From a checkpoint of a small mixture-of-experts model trained on Wikipedia: width 256, 80 experts in each of 14 layers.
Below are experts of layer 8 (counted from 0) of a mixture-of-experts language model. Rows are named down (a neuron's output weights, with its number) and show model dimensions 0-255. Each number is 128 + 32 x the weight over its row's rms, rounded and kept within 0 to 255.
Before each expert's rows: a language model's description of what the expert responds to. This comes from a sample of Wikipedia text that the model never trained on.

# expert 25
It responds to: Years' first digit, suffixes
down1 [169 107 163  77 111 113 131 136 100 117 182 134 104 135 130  93 122 177 122 106 129 137 173 143 106  68 148 187  98  52 206 165 135 165 148 109 138  61 115 127 184 149 120  99  99 137  80 136 110 127 148 146 120 160 113 140 138 109 153 104 158 166  71 149 149  53 131 154  58  87  94 105 111 127  86 140 143 126 147 177 135 171 118 183 139 118 137 152 160 174  97  96 117  94 136 110  93 180  89 114 135  79 180 141 135 138 155 115 111  82 161 118 137 142  90 173 193 144 136  66 179 132 159 141 144 127 165 107  84 124 134 126 143  95 127 136 143 141  67 136  65 123  91 144 131 165 122  56 113 170  92 136 157 136 205  70 112  79 141 101  99 158 128 120 114 124 131 142 137 184 116 131 177 152 126 145 115 122 138 122 134 107 130 103 150 144  75 101 104 129 197 114  73 154 117 145 185  68 149 115 153 115  96 144 142 189 151 111 192 112 159  84 124  73  86  67 150 155 142  84 151 112 127 141 126 114 101 168 163 109 182 108  71 103 141 112 156 159 127 113  86 124 113  51 150 110 186 153  94 184 132 151 120  96 182 138]
down2 [136 110  82 162 107 139 169 106 100 171 117 133  74 115 130 106  97 141 109  62 119  83 158  66 122 155 161  97 139 111  81 134 151  61 150 173 122 119 129  60 115 130 145  96 129 172  97 134 183 196 146 120 119  51 148 146 163 167 170 149 103 135 201 139 162  93 183 156 132  95 143 112  93 119 129 100  97 172  95 123 116 105 106 144 126  56  77  94  97 177 135 126 147 148  93 137 100  98 167 124  92 159 178 116 136  90  95 106 135  68 168 105 115 102 173 115 105 141 129 156 153 139 135 163 112 125 161 134 108  62 103 144 104 130  79 117 123 138  97 146 140  95 129 101 131 146 130 108  91 154 142  32  93  97 104 157 142 101 143 104  84 162 130  90 146 109 121 119 175 117 112 129 109 195 173 119 123  63 169 124 112 117 144 116 177 110 139 133 165 148 160 157 108 105 161  58 130  96 151 140 175 143 147 167  90 110  47 119 162 156  95 117 188  74 157 138  88 141  83 134 128 135 122 121 182 137  89  77 151 122 129 126  80  78 151 111 120 138 108  92 160 175 219 170 159 125 152  85  72 128 149 144 188 102 147 127]
down3 [153 112  97 135 139 101 124  79 149 165  57 130 151 136 120  94 157 127 117 141  97 127  94 185 113 154  46 165 150 129 107 146 147 137 138 122 183 139 156  51  77 151 158 116  76 190 134  94 154 170 127 120  75 177 150 103  99 121  76 113 150 127 125 157 186 177 136 172 138 138  76 178 145 119  88 132 154 102  94 160  93 122 124 113 178 114 152 129 115 182 106 146 104 109 106 170 130 154  73 154 129 125 183  93 125 101 116 129 151  83 121  81 129 135 154 141 126 117 180 162 106 166 139 131 171  98 126 176 189  62 206 135 184 118 121 106 172 166  94 113  93  78 111 205 147 124 108 129 163  84 130  44 115 181 115 182 157 149 128 115 107 129  98 130 146 129 157 137 140 151 139 200 141 155 157  69 121 140  95 170 103 118 179 121 130 158 100 156  99 118 110  83 144 114 126 137 104 119 123 100 192 126 150 180  82  71 119 135 131  76  98 115 129 115 130 149 134 190 126 122 139 121 144 118  96 149  90 129 133 122  40 135 193 141 144 113 166 201 115 120 149 121 149 134  88  68 123 179 150 124 139 162 120  89 178 110]
down4 [121  97 107  90 111 151 124 147 115 182 182  71  95  69 121 140 112 146 154 149 180  79  89 148 107  96 107 230 130 141 150 115 153 176 127 101  79 200 121 150  75  97 117 136 137  71 120 109 121 110  89  69 108 103 121 103  92 133 128 125  54 140 141 160 171 193 126 154 175 123 149  64 177  97 135 137 130 139 129 101 175  97 106 132  62 144  58 144 125 155 123 146 137 157  85 126  41 108 134 231 138 137 120 107 150 123 123 137 150 116  96 117 144 148  97 171 114  96 146  96 125 111  95 154 204  77 141 119  87 106  70  75 148  99  96 149 105 118 131 116 126 165 169 145 133  97 126 151  67 165 197  76 111 164 171 129 154 119 143 102 140 119  95 162 170 135 134 108 107 116 162 113 139 120  53 198  90 121 139 122 177 122 127 107 131 106 165 107  53 133  74  82 132 154 171 134  86 166 120 174 129  90 125 104 176 121 141 109 148 109  99 114 139 143  92 106 191 133 139 111 122 126 136 197 119 130 144 198 106 149 158  90 114 107 135 136 112 103 176 105 132 103 129 135 127 118 114 151 132 105 148 160 130  97 132  91]
down5 [165 150 135 169  85 131  44  94  94 122  67 147 163 142 110  80 129 147 146 172 111 131 141 152 152  81 139 153 163 103  97 126  83 124 181 142 198 131 107 122 148 149 109 191  76 168 175 126  81 124 120 154 118 228 192 133 108 149  93  80 134 104 138 150 130 197 119 162 115 148 120  82 151 176  93 106 144 117 116 137 172  87 168 128 159 126 116 109  98 120 113 151 123 150  96  71 110 169 129  88 121 136  75 128 106 125 146 151 122 179  82  59 149  81 172 131 161 139  96 194 123 221 145 147 102 125 151 113  76 124 124 110 105 165 121 102 181 123 126  99 158 111 131 127  86 156 125 179 127 111 136 133 164 181 101 125 118  98  96 155 133 168 179 150 167 114 143 128 180 139 138 154 153 166 149  91 118 129 122 139  95 121  98 156 171 169 218 121 183  97 104 109  87 103 108 122 179 156 123 131 121 151 108 121 144 177 157 147 129 174 146 163 153 218 164 125 149 166 153  51  91 128 155 106 102 160 118 117 160  95  91 102 141 116 160 185  97 133 133 143 135 101 125 123  80 106 106  53 125 115 109 113 143 119 169 148]